From a checkpoint of a small mixture-of-experts model trained on Wikipedia.
Size: 8 layers, width 192, vocabulary 16384.
Experts: 64 SwiGLU neurons an expert, a shared expert of 128 neurons.
Training: a variant of Adam for the experts, 651M tokens, 4967 steps.
Below are experts of layer 3 (counted from 0) of a mixture-of-experts language model. Rows are named router (the router's row for the expert), gate (a neuron's input weights, with its number), up (a neuron's input weights, with its number), down (a neuron's output weights, with its number) and show model dimensions 0-63. Each number is 128 + 32 x the weight over its row's rms, rounded and kept within 0 to 255. Numbers have three digits each.
After each expert's rows: a language model's description of what the expert responds to; "comes after" lists some tokens at least twice as common just before its tokens as in all text. This comes from a sample of Wikipedia text that the model never trained on. Tokens count by the router's weight.

# expert 52
router:158163056077165095078121073159167147100115161110167154116133126139103095125131122132116134143177129152117160107114112062134133100061108146169137090119130130109101164078126103139154104110132177
gate0:162102135127130043110153113187152107087072139113198136107112164079182114150168098098113128126143166107150130137121187133115141147097162140119131101134165103112114216126142149116130135137101076
up0:133067148141144130103137110145163099144067111114132122090155118049176091181159170119113102107135161091180139133093160104141121105121080200061160095118200130082079193075117145091168121102120114
down0:127172193168109122089150186160171120197103130122104079136115103106168129163148132165026161114125128152093084137145099151124089129120120140169160085087145110133157136189174146149097143190179114
gate1:183135117157087072128107157083125168055099127096142164119144134114152102121094166157194167157141106170113127111188084137098122107086152132101135155125118123081144171126128107123136131201196141
up1:211131118166102055165118159058135187089079123130117170107164116097131133086113171152186157188128133170153122104185138128099152101089161143136129181134116132090163161097157096129109128176172170
down1:116122176076123127122102127127123099123123081127158148138172114149190198150103106122041140165135158099120098149104126129109161144148119100076108172149085163109135085139168109091131113113105121
gate2:136182145063106141064080231073090125136152163113088118113123096151162106134119113064110158128134166101105141125108068151152164139181143103108120089120093124187199107097076139120136106129113095
up2:115107151054108064100153126155059113097085126144128176140173156153132132152045095111150173113103123141058095107142171139159191146101126096110109110112113148155108089108146213130150115129152165
down2:120133141152147165129150157126171171084093149128184120112131107090099114144174156112116184145100140122107090147118145161170195140143121088140178132155163110097127081099141093176129108197055145
Table pipes after numbers
comes after: "3", "4", "1", "7", "6", "8"

# expert 59
router:123157127087163138099117089134125088139185108123156156189085107147084131113128115163152135136192163146115159093133127080161134094113128153125161095102102175109119147118153113134162152147137183
gate0:114106093111161098066107100103111184116113101134125123124117129168163134146101080137098162130073176111105180139147166116121166087160068105177055128091132139102178162082192127140103182124114112
up0:206188187137043112169195190110129080131169152107161107069132123113092156129095175179104177143098171073152126095125140142147156139100182099172106111074137161173138080132107170130141168110093137
down0:128146131178042128095165139138091083132140120201076129089085107099115127098156098136085163118131110134150166168137139151101123112107142113130126061098178138155120111180120084117162149153152139
gate1:084131151104063106169161132182115150093143186182106178109096107101122177093156130153123175136106117102105129118143083139099097157172191135118064147112089129131124115090107116203135144179139125
up1:090074101093031120158147159155106151091151132132052147135109091092137113106176152136145084166127135114148108111080068122136063143172161156072111161140088129091147082143096155177133133148163107
down1:141120128109148082145132138113120159159119167116137141129122109101171146201140058138157112166134168121198060080129110119108141145234102122113116113131132092084124096135130104156168173132086103
gate2:124134084114153141116135150108088099158170132102106155109116059125132116165158152125118079218164160172092099067098123108120093129144155166099083133176066119104109123123154099163160114125119125
up2:103064152118098095087062103111168109115045106107168178162134133115127123153160134094083132075114079123105132148150157108138156087158070129149122138110166083079125139164089121100083146149106118
down2:117183132105143138075164183158145165091077130078121118131152107156122091087141139150119128050151130137169147076137142220162117152138132103123134097101143186158122082171121115097175092169086150
Digits in ranges, scores
comes after: "–", "9", "0", "/", " and", "-"

# expert 28
router:161174134126177101148098139141150099138157138145160148201055129164095140105112144159148164098174137139095124132130107039146138076079104140140200101076076153158117168094146057128133100157098157
gate0:170152148097206115079118111157081163098131069082114091121050138173147135088122085121128132140125157092104150176124115139157126109164091144134133121118135074158168109127111132104092160092141128
up0:171131096146167197154154087060106131114121099071132064123072157151125138109144133163130137117153114136200122120040127094139072060124105145156106130116173109150113107099116157141129126133156138
down0:120082142145107167140136142152150068147148127160118069128106133175177124106122126180096047097140124170137161147144138189157087167126125174149155095132142165073125132212170112135133148172123152
gate1:102153104111157137119045130131154127147119154148137131167180080045157073156145167101176194122086117150129101118127116105121135130141131176109139092168124149119184131066082160168095109149167172
up1:089170132111146119105083161146120151146141182145174114129172121081157054185159157065132165123088142172098081096104142115108174171162136173116109102139060104151211103067096146172077087175142216
down1:112125124128149131159154088119155114099191150125134087149092139128127168200181170116116107174094095087139148149128115122131211175116124107125090167134119052170058100124123090123117074178127145
gate2:148160142157129110164121170128138178122235142132217111147116130171125078211146098137143157135135138098133080074151105122163165164118139101113155158125146077151104092118112168125110101130172172
up2:127091176053122093125163085054095134137074099125122168070141174159129150077100101120155145171172151141117151138147128164099121096134138122125112100089155143133157170140088141068098158161152131
down2:109149131135155168119086164153196105111121188086140070059149085116150079124129142088102138101163095117140113146166142145120137194203166074187130130191169167122155120088109121073101075131056127
Sentence openers, list starts
comes after: " ", " (", " the", " The", " A", " \""

# expert 63
router:168114141091151088119063119084124118115144152147138135219166125163083162101097149168130150100101128146141152122147180051199121072109125099151156062118084157141100155074128090093157138192102161
gate0:161121176125193124144100142137119141039146146088090089147182137150122129103103112133092132121096125152182099184096164103255115121158115139148143101125160151162113091187131112154143168183091140
up0:124127111106171087157096144121116140146175103053086188105132137213094088188087123134144199133152162159147140122145094110147169051138070133149124114135172138157123130074091153128135124127131137
down0:132149131116071160105158134145085104162146142184113132133146148102119173134123097162080132063203081125090120138130148166171186159089128160219142127140171152145137173174172148149177150162122183
gate1:056181096072108176095103135116131102093094188164122190108117105145141071148129159148108185089132102153116105123112107097139113094062155139140102090111136101127147157111090133125130119144173052
up1:054188133126109162137096151116088136082088226134118142093106080158163105162128144131048131124094092152128079112124142096127147094061157159140111110152169116103124120140091083112089100131167098
down1:132138143145118141212109159135143138124101143047101129117179149117123101135199155057117092138095130100142092126125101114149091143157140136096136141185164126121097111115069138127138153185076123
gate2:132140114074110102133117151127109124112123171114092103129134111135146138126092126101074112065100120135124141085124122115147106135068099134136077097154140127148064135147101108114155160230191146
up2:117108145067104114112175128113111089074136113124116149084122154173131178097100091161115129121113108159102182249160136139161158115149103184139100109091094184142130130124097145123119144130158057
down2:163199121164175127154127121157133135067079127080156103096135096088114121109115169153178135088119183193135141103103155110169137152154138090186109162098120142149148114132099129121095103182100184
Common nouns after modifiers
comes after: " |", " on", " other", " of", " t", " b"

# expert 39
router:160148123085143076075077138099142103112134136128191098204124105172087142100123150173114152119155152136128178107109117132142111098116119118124188106129110154133134185147110085124138150155087121
gate0:121130171097134074085090116090078165048096146140173154183111114130090141151057111122149181112152144119104083109152147125110094121130069129115114111092105128190109127129132170187118151118042108
up0:096102107116066087125087115126169124130131134124140167135079132166118080168092156082142201137137143110128147108126108137086153107138058172173161118042097110132099130133179182123105151090189150
down0:141158163186117154128110168131127105142154165107072089132139135164123139123187131138082131150091108145116143149131152188142124102163170185125162096201099147135112189203129146079142166181102144
gate1:196087058141144101092089100050099141102111182115138119110099103189118117106173138106122182144136166135091133118132144130140129110098127068149107133132167105119128149098069155096118179148176144
up1:183117089162127157097097130062107089089106146134160130097115063193134127156146135110111169164135172122118128125110126131133134122098060082129104148142184092114149117110093105120129207144146103
down1:093145128148059154175109145164148131094125140136155101147046144143222066164071123148096103122122127150145108063151121199149135158153159097158115157136091093086113130115147136117081093150112144
gate2:138176128143191164170147222135132162126151203130105132120112129184136132142180099132134167092105117072090137128109131159130120190157185168118115058144096111117170082119132114177127113158100103
up2:113042077054075081063120104143117106153114110146070136102184159156129138092117128153157192109120217144125135105111132125108173121081149130128125171100076159144096152163154177104132169161181099
down2:159212141153187140117133173147148098071132138141194078176084098101105142158151195115125138108181119142161124129116116062130117112172102125132184101141145069093134076148099105169085086125063151
Section breaks, headings
comes after: " |\n", ".\n\n", "\n", ")\n", " |\n\n", "\n\n"

# expert 49
router:150159154111140144083104097079151110156168170110153149141111116166124165127141153195099138151154106142091166111112101110128085065106094131126155130117117134091088198148103094158174133149092160
gate3:151145111081116075063155133170122100170091178117145127128105058176128065215048152179148111113141101154169123090105135123131078138125104133161114145125132094144137146140112138215110168107171156
up3:108122163124140173146164161099131137119159084145106123153155191088117177060202094119185158141132178100098127155121114143115167138120156104073159090154121149126118123075160127066195083158099119
down3:073172144100131162127112170085170107090171118139113130139164125103085139117128175144156153109171139179118125109147120023178156141137124094125126112083114144136155112130134144178158149112165138
gate4:116114129122122138153125163120127047100139165139112073091105151203132071159140142135143117130068066137122171144129117139153067156146140122140077107093133119104115090146060111142153114118181132
up4:131140082113119094183114149151150068109159159148117093091121163166142051190135118146093118137075111150144123153110130145119046160122139120180069155121121088132137085141058129153158113147212097
down4:132103100172140076072109093113119163157167100074185122158131123158163198120105142152122122141169197110158115129112099233103145089155096157181135139099118130164123195131149109121128135135143114
gate5:129126172131160120035083065095105090153171122125089197131104111175129102097084159184160142125085152121089180114094102128213126160166128139143109117146146154115136128170178146111105172090124093
up5:109140158171118129070116081091111105127153133110133173114124088157155115104098120175168153175083139113059151110097082158184153160164115143149092186152171129128153178135154104156094151078116061
down5:171150111143097167128076141124154103136078085127162132142109175084163154161148110109118099191117142129131061085163157135133104167159141095126111146102152121149154162143131165154116169078136119
Space before numbers
comes after: " |", "|", ":", " in", ",", "-"

# expert 24
router:110144139080125093127114111133124090115134178105143085229117094117092127113118157145124139132179105143137167120100132063191136097101098114088142071112121138076105113123144111117164111182111146
gate0:122159146176137166094105154153178110178127123094142099160080060106116122103173074056132100083170143097188138147091121119147149110165053135114152074156089127102187116109163110133093108144084150
up0:162135071086210085051096095123044134106116110098164159108082116170115117200111182160177153069132155103114115131117129137176154148118119114119096101126103142120145130142116152212109141105101123
down0:128120107129102112082163123074142111146091117117129129103122146151116120141155135159132137084148120172115123105167108184153054162134164109163153114174123172111199161146117118102116149143135152
gate1:086198134132097124105177119166146139137155189126116194058136095162140118180143100122121183139114102143100105106135133113073166103109133109153096135149178092169178125119136161127114139085133107
up1:109199136156130108122119122132148155121129134139129158108136116147177110151137061107120174175082103118114112110102184105143122096140106116119075155170156123150177084106155156104079175091102094
down1:167118116103111113115129147153125164115163149135147107135123159129170103221113135156066112128069156061106123089113153120112168086163177156135072131185102090112093137147145133128123176104072209
gate2:065120102100138104098116113139204188171122148162127145141145112128139047137104164100146127115154173108183095121072160110137207147116138147126127122141197135088161108055134125093135114139149088
up2:131122121106033123133133130107109109055137154137100097104142129119149148156112121142132108145107113112116120089153136162105150104063092196202140114133126117115099118126130198150113098164146089
down2:104159162123184159149094176152149106055134160135183116196155022131071141142202183202121165126092158134143046112136117134179072073145218084126169129165159124095158110108118132153148118175115140
Infobox colons, table digits
comes after: " ", "1", "2", "3", " $", " +"

# expert 42
router:177190156051152084116053083161164091157104175095186089162155082136078122118137160154133161114167118145170139111169119048158096107130118076148187083140104160120057162103133118134171166165147168
gate0:122134137060093170113122163121092123135173148123153167083122112170181086150113076060115155132104129114152111152144152104117107132099116108119115081191145173153135151108152193125123090166105113
up0:135154140156115124099077162108119125107107135171153178102104128127159117160107083104115142128106093146062141139085174085157085106189089105100123126176168206125172156078123171141178125173146097
down0:097118162170092184134113125162177102102192217115055117120115092165133114162207108142121104100121085155143128244139147129120133130206102150174157134133102131131130116156198113125142149180142127
gate1:091109139136110125139119140150105112133087219149136157177083083135109099148068142101127114077165032192090127138089145089119164151111054172086091143113134113129157076098059136134115116117168084
up1:053131159094114144113139094163093056146089216128124134125100059142149132115097168100159081056170064132118107114038139129145161155145080143103117120124132100118179086114073166176097106086173099
down1:121118139078155137128109137165110142102098084090095068140072038158142148152104133073155138098149128140133123114120120092149157185165143087118145152205098131169149114138104110104122169098095102
gate2:161082058141106129119203169172121077158109148121185109141157111111166123119178067158145129101123134149110140093128112146110114145128171093150179101110089082089107109113090179093181175114087154
up2:114154156121128084144105109097127160083093123118130175120098198179147128166079105081109137128117127119127119164185143125129134122124113153056117172129173114153076149186155085092046050131146125
down2:153150105128180125113097116158161164067099126134135082161100108140088194139114188163137153102188161149199154183154159084166163174135171118148144104097148193131128089118156105189109065138118163
Nouns after indefinite articles
comes after: " a", " an", " is", " A", " =\n\n", " was"

# expert 33
router:124176120118212134129109126109127066092177130103148148183093081136081151091120112194105119105151167143078150097086113073201114111080119140165180087149109126105101173096154080135185091152127169
gate0:151117115074128100133086123061082073134149026132126152160124100177154098081117088113122093120082168074134159088108131144073132119140123143111153078171141153130110120109145159081075131072143122
up0:090111121078157105142140095130119137152138123110123116147097078109153145155128112143083152112110129120160050121108165116163210097121147122106186110095086087142172123093113134148115126115120131
down0:161135137139093123142128116166132093102166122107120085120126116131187117136192139160083040098133156122086142140180131159090124142091189200127123115176133128104104189201109132127184119153089120
gate1:038123063121125141103156155128083094100112146143139105138133102060179154123113124124142114158112142103150115104101173081122108125019118142097094110106122103112106160125079128156127134113128101
up1:120135129131135132141102126142162090166150171136133124157138144130152143171121138132104157149160119117093119102116099132154137149170093123062167128163053104109155167137157100186099144179127105
down1:077124140101123067156151163127123107131138117163128144151130126103166143188163137100128116176065105143112077140105138095098163098177064044127106114147097111101081061097109131148116102136134184
gate2:123113120154163175151092135121154127116164133105123095114125039125134121101141107193067113107110159136138110066104082118136063111161144111106110089148140136053105131074103142085095111107129125
up2:151121102109114112119133144115083161118152156223189228143117212165132130126129123104118166153101118134060145147165187129099164145092087123134164135098119142158105127125125172144136152159145128
down2:129166070104123111103118173057171118134125176066147111127168075152137137132144141111132119168116132180152126103153129092146111171162123115169139158181119148111122117118104120172113068106095226
Year digits, word suffixes
comes after: "1", "2", " P", " c", " (", " p"

# expert 53
router:147167125122134086104076080107134096109132178122151139141079090154098144094093126164102183159151086117079182102138087082131099077101112104117196097114124133092074180140115072123173145147163166
gate0:167174141146127191132100138155100135107114153060140100124158125165150118078077092109157102061059176087119143122123114142132106123125109114160156122099180082155083113175126184094109058094152138
up0:201165070150177135080132137162124122092107121121178119123094077157126062127087114187165131083087135073102113157133113112184134119115075105181114134103164115111144093159109133169127086118164130
down0:115159155189078167187128145074126108099126166123070100103125166121118144143156151153143116118100153125165084182180133251136075111069123085142132115139103134162104165152090143101160148159124133
gate1:124116081167099094097079138100085166080093122132109149154115080134146096178119106108101141138182081124106076129159116125148097088106078107100155113090132102159166089088102133027130142128136089
up1:094130079161084106071091123118078204065097125113107160103106089093155105189107100098112141155156088133086100103156099144094122131093114137105140140099156074163183121110105146056148116116181083
down1:124166160093131147149142107193087149095141173144126168142123132169196153137181152088106157150125181153114103095153149124126145037109208099114094129102071093112116066109129121109163127143115148
gate2:111190164148157147146151149103114158100069140157114161097145129130171066097133142122113132053096195057097126141145140130153103129106189098157099152134158124100149103160120145132123112142151068
up2:165047104098114107074157106159125198148122134154084192132154173082111143113101155050128141121148123103100135138145078107120104127125145156129174111085079134073115185150108127121127128058141179
down2:112176120086158153146095172163136095106148179135197085149106088126101115084191178156201152096148152113109110135080134065154159122156155111158140179106184123091160112090134093171101068178120149
Dates, months and commas
comes after: " ", " in", " In", "In", " May", " October"

# expert 4
router:147152128092127123140117080105152095131136141122186156149111104119115121129134143128130154126154132142086148134109155140178159108123133149142165079133067151100066175095160087101170162169126149
gate0:155161115184149143131112130033126198044064156094153142158122161150173123132107091080122140160107174119091144118134147161112100117112095187122172166142115100119209139113170166100107150132088122
up0:152138044098118119123071123111109129116084115132135101141093156176128112150151132084127147123111114138096103004128129121126099078101104148143159148071147108116135103075126157139112130130169118
down0:143114163176097130157139107149114073134201162129151125145124177064115135143150121179094148173139140080146178167176169143136129080074189154162062114167120155108070128189172126113085133163094153
gate1:093132138148098084134147087162126136075091166113184183129104075201090117187078145136145202104125043124040113139123181124118104133117064116201095163124103139153126113126105150119118142115066157
up1:096138118156125137110154091177097126086086113129150193118106088157096126149188149103170141163116084119017120147098203126124114124136116093195107173170149165101170126091112126131131107121113141
down1:139118152121121159115086103194147143101144164101174116107100116162126117154190161121115109160156167117145049107122078147139155157160129139123099150189089128089164105112100134130099135148110109
gate2:137189119158088131154107171158122144174093180128084107099155142157122119114164165111136102127095143137104144159144190134095180149126085188157087121160096128086127133112091146096150079126184143
up2:085060143135090144170160099148170114129171165108115192151142165157190138122000095138116130119104143103114168124137113117111113114122136141155127075084077186141069128128129163122109144134133138
down2:155177109084179138127109153129161095117066119109117077159152080080121152142203157127072110093118133048148115078123125190146160172122117120149163147145112107099165150095058114110113109147122170
Prepositions, quantifiers, list markers
comes after: "0", "9", "\n\n", "==", " that", "\""

# expert 46
router:114127142106158117118114110096141081160163161143182176122117071143095135108104130201076145136126115148123190118163137069180100068089104131120147077133105166087065188143130073113148138177160098
gate3:131134166109142133163137155098157109153114104146151128138101103176166100098081118137190103137129090124115184081154193100129106148112163090078113082132166107117102164149091151089092095139121199
up3:146134100168122114092119063115121088125143199158112169122123093142091114124145117121126184091119137143152126157139082152118091167116091170169114122104075152134189136118159117172148148133107088
down3:151115165111104128094112171138061089126133106156103103098190073153106097097115108147215109150142155156141136104064180120135155180135103131090123170121141149162177110161102156088118146126120057
gate4:202081141128130162099130157155114132106108123101086107123154124162156165160142094106126071138103142074204112141098141138227099139185124138138121126157143135105095147165091134068107149049164124
up4:139145131199084156128136133142116111108127151120146130069177101101123085125089125096114127110094176130094073075156140155173154182095154125089105155161106146114132132210156075096146169173164136
down4:091163102119118147141136113047127140154114127143140107194127160123172135115111147102140134157148131149103107113109134232088123054171189042121165063113143085126119122079112102130132144138117122
gate5:154146126144144132116087165055077090121132086065167147151144118209172159130118154142099168093134147119104175131104130143204080135137128132126131102115127100119136118115138157100127089142111130
up5:157161126111114126134118129106135094134112111133135169106138133218186147111090124155106172166085118098098173152157141158161114147163173139121094086132177115110149142163086151129091122147155099
down5:097157097133087136152129093115161118149108101120127183126131118142083182127117150157111131140122142170155108175155184114122159154159106085084084151158146156149188189146095159109093143125085110
Prepositional objects
comes after: " in", " of", " for", " to", " on", " from"

# expert 41
router:134146105083127122074069067129106115117144119109135158200106099182130157100114159135096169099140128167107156132136124084167152079092112124148171124153092160097089119106165111073143105103083155
gate0:092205156121124130008205126127066128093158152155140160174105100151127162133101064126161170134092131057075132104150127133139078126104110101124103094133129135152175128085141127141140090093155083
up0:118162177086117165141157167057121138177175097123171086166188118159167106162158116142136181081108118111090171108190123132129090106090094137149106127129127092149163152113148148155122123144211064
down0:151163169182108175141136127111152096139127155138145072158129162124170180130206106181078122115142128105111171124154159169155089130121173128240137052151128102109090072128095144092126161121195174
gate1:070138123064137089150138142110086139180155189154111174159153079131144090178115163121180178175152132115143051081118112081122088148103098118130089135141097094169132144125130147133127120116195112
up1:115131101088175136130132185071033149090145158142103139204086081062168112148161117136093165215158141083127092115127098125177124146175094135084201070157050132136132155141123083117111100117164139
down1:119160120150101107096085110145095112096131124108176157133131145121135093142119153146163135152129125098167097109113157077133131176203115075085106136094125099121114088087126141118118116125089135
gate2:135170096109106104132123142069103125159071142134081203098113173130145126147084124127163145151162158101092134171147185140132129125123188152119116145113122143143131131118121162094122134125147136
up2:186108106104074048119062122104146116105124190129099179145131139134128141128063063189051170157138148133107085131147155122063113082130115088173126099136141073118060180131070218146130125188171129
down2:110157148151128186102107205119149155068087092143187027159155121146158150064137119120128144114148166153154119171134121148147148207142156126147184116125151191072150114139133125151097094145117162
List dashes and headings
comes after: "\n", ")\n", ".\n\n", ".\n", " |\n\n", "==\n"

# expert 30
router:146157119101187075135085066087150125116144145101149126159125147142113175099121185174107159093129140179063135132132142077145126064098132096128190078121123129089106176092132113118137125186122173
gate0:127128110132220089102103075097086135101137095112136102114056140101131167103081114112133168166059120059118142144097171153159104096167121121084087116130123128099168132158184149127119145125131129
up0:158132067127200089131125098138109154112168137134127134101083117074130176118116149154127162145073124111115078101123169163124105088133140143131045133107133114098149122068187170120128122188119153
down0:158161134170097129139131151126117076171154163124106088114110094183162146115166118165145132111181126118117111089154149255111130139167159139158170150090158120143133118199118131145083121107100161
gate1:076145100148068105145132124190148125172121164120169183131131151128101083136071149116145135193147137099200070120106133114113082073098136141141119113058122132159114172150118197111119153151120099
up1:133148101111093092169152086159162099170129142112183177125136169131153073146100233157196129140156173130160079126113169056135143021092116114128164182052173144170121154131109125153139130150131175
down1:132110151105105103141158087177136126122077127108164116105134127118147107187161078124181143175169124112127085128111126086102121139207146150110106215162106098156137079137128143151088148166055092
gate2:097145075163180060160159166122151129115106124045165141116123132118113141159138098135130136138143078094127096154147168134113135116119063114117093140076140114150149176133063115173125156180091135
up2:146145147112104170119125098100063138096100083078171108132143119113137146091077133153139154139054179139114126131208133117183132112157104121194123099113125128179133182173141128121140175142169122
down2:131162117121143086147122143161162126108160116125141119166093125148126123177131205122145158114189162169133090114090156133150104185123190149123113140147184155112157149094089111182054090172088164
Line-initial capitalized words
comes after: " (", " \"", ".\n\n", " |", "\n\n", " =\n\n"

# expert 15
router:158118168123129131127076099116123086153118157095166123198107097187091140095154193191097138076125195143107202086137096079168122107093082153138171094101087187130107164120150102130131102115141157
gate0:130099186124156126128158105093088120114107120097199145089087164180182145123117053121132065073147168081093130119122081130154097139053101148099124074112118115149122135114161157080130140140122157
up0:091131087088141108145151101113097132141104098123153129146068135113156116150129089147120120109124124150127159091148152124112171113096104106108102057080165075119163164098074113057133088138137142
down0:114141122139125129099149129148146093147166167108127131143107147125146129131199098198055159125112143112105097126162199226084110193124181107125094162177122184103140105118139155152115103101118117
gate1:165101084205113072114130122125168083160138162118182141164042104138109099127087138152156159142120129162170068149159169135136085128102113143089174177144109204098155162143119086137132109126086120
up1:145135093218119046103116124174157091148155141194126095158054063143093126143175179154123130108144148147144066114152170131126080114129171094139175184147133188104168106141146075140151113148074123
down1:159099128113158107100105162158134141087153087108126083153128119184141110160147118121154140135111160081112134108121097174094178149109111132102099153167101120098124109120195118098073129093099160
gate2:072156174101102145113142121114155133165082164145096147150109134147138160122148134139114068156143092127082110103123092118188142139149178138131136053151138153166150172136139118160119105157101138
up2:117072095118138126152140154138156116112143169139135149101119132117164089133107116106122136123115120108185116134121180128148106086065103138121123123067088166119111117144132123102157136152148086
down2:173194122152148150113108167101158137063127148114207118134170129127120100144180188161116135141137132151127112130130179091138145209124118087169125093156146181111107120118122136158112108210129165
Opening quotes, object pronouns
comes after: " ", " |", "\n", " (", ";", ":"

# expert 23
router:126137104066168087112114091088174084158148124132188192192116111171090160128140146197114146126170144163114139102139146090152098039066100092129181121109103160104129177080170071114169165171101126
gate0:108136177137142158120108161090116065149154206111133142115119088185135102155095102092122132064085116126101164132121175122249098150192071115151079120135160148126136139160107162150083132170193087
up0:105078115132095084110095106164118165081131107072133104105141117153175189095112177117094090168174137136139070145078061069104112077111170170129134111158214130106142132160122139112106120097139143
down0:173174156143062191158154219134118152152101110150080117101133133103140131109130091134140138162106179140160184165066092168211092105034178113191087101148137100151121084127132120114159148155174107
gate1:082074117189110062139123157177202136134147196150140155107135114132124091091112135106159122100109147170127068126153128107138177147033100090154097143154135209157161102124132147132091181160138132
up1:132121113102126103152120128118139126142180134097148122142154195066108120120140097102179139104160183207171100090080093123103158165113083067132175137130133100086129077121109135108125130218056150
down1:120123136102062123146119120106155163140106113090171107110132143097090138146130104153065135180109156133146111130126148152135135067140117079070150182139120105107130135134130075148113205112108096
gate2:106071158193128129113090103083167199053153120120093156083091104147126171169165155098120044135111124092192121103109146149126122207133095169122132127121163090135181118127196090162077108184108098
up2:106085142117137101120115144105076144161123164147121110137161142141162160092150134181131167144221180131109132160186142130133084160123112131131091158137128113157121179165145204084144130114178128
down2:087192055130125060108123162162095144077095133120153117169092151095102195126140190162148201094097131156196108109108141145171136178127141090155140157139119123131143082130063113117143120139115165
Word starts after breaks
comes after: ",", " |", ".", " and", ";", " L"

# expert 50
router:138106097071145125121092118135118123101123179136156167144107124132097125094106153157095190154144125155151176106137106056181102084046128118172123139103074119084118150139176098131121095194125159
gate0:137141167131143106111067150135079162156143154108187178110071144166127118133026126115122125147082156118108114196177164125177131082164091113138119077159077163127166134148144162114112123156139125
up0:121146119127128081164151108173118077124153164131197120080074086147139108161099148149095147131074120148117071132080157131165143112179187128144108129185111132142136100124165111148110124149113145
down0:158175143152086123091140135120121114141124162112113059133072145156146164122146109124145115112122148092118109112159085186101140169079151150112181095139102171115143158215115108126115163141073155
gate1:052129120127155185127143127114150075155064197144121148107132066118154063152131119132124152115136104086208125031138122087141146134087132129080110146063139128168146105105145129144133124107179123
up1:067149128132131111129112094091127128131122145133118164090117171134149075179131162048052078138199144172135169092099143130151173127130175082133163138133156157192149120136134109086178133116168115
down1:120140169158123106138142169187126150153097095132153188090143137148133103098087107081114067152075199076153109125127158132117143163174139120122133146153114116168143099110133122124116155153095119
gate2:109100121118125096107104176076124167126098132132155126142207069146128147139163115133191185099075136179139197123145142159139112174114112139112102068175135132133156133132118141103100067183177084
up2:148069103072135132150124109202187097121084185115162155100108099122170067127057135184103120106102112133108161145113180121192099157149127119133132117143177160113059149170116133134120136149151102
down2:093223120121158127116153200118147171092128115092174125156154084137117136130186134130132178122137157108150082108159158221137138217126146145111156118158132128105164091080113087149094070152046175
On, dates, ranges
comes after: "7", "6", "8", "4", "3", "5"

# expert 1
router:140154136115203108111115081140085115100164139095183122140112077150077123102119151216134147080129078140123173144138097061154104080100142136161122113052043167119094139116129131165163131131119145
gate0:158163144178192054142156138131090134110112199130116156116123104167156116126149074178109181065062120131140116166133146160114115152177138097198076102108123128172146086131209139126095120136184102
up0:114117076155180086142163083100098118157125096068200137141119144134111146172095127122163183160096175141097106122135178103144116084175084142177163140154161153149102145080165136140084087132142131
down0:124161168168092157135128151105107110121165113059130071138095161183142113102131120123146140114146086181106112115152144145117128178129166133188126115160155155127089121177137118140108116162121192
gate1:079063080107074118101109118139159163109119119116127155090189114121084121139161147158190120122055103185078098157166160118111139116110149067099085164138140140109122154121101142124140127125119088
up1:134108063139082161099130072125113141120143127152144148117130119108089140096166081109161182145140074194084096161112179123123119156116141134087126147164182149134143175162157149133127113207103097
down1:115136147126183136160197098138180101106126146128127092148138117094130112138157138150079100116153148116164116107124144102097146131150169091109101160174084101151090186118116130171128165132095156
gate2:105210087116122090125139110130141128123191185124143141133105144143159139083091162097141080129061074139110092168173134146077153164113186168146098147135147129173105111142141150138105106113168111
up2:122091126155124123155150162118125085146114117137140161148101171145118099123052158192121163199193150146116132099126101147169135084103081134161091150160198137136113168144072157113136123141126118
down2:110190120119130134190154127097118134073117101148170084146095097148131107137220171154148177155099122176181105166107159133124134156143166099172178135168174151135119130080080112091095110164087141
Possessed nouns, year starts
comes after: "'s", " his", " their", " her", " ", " its"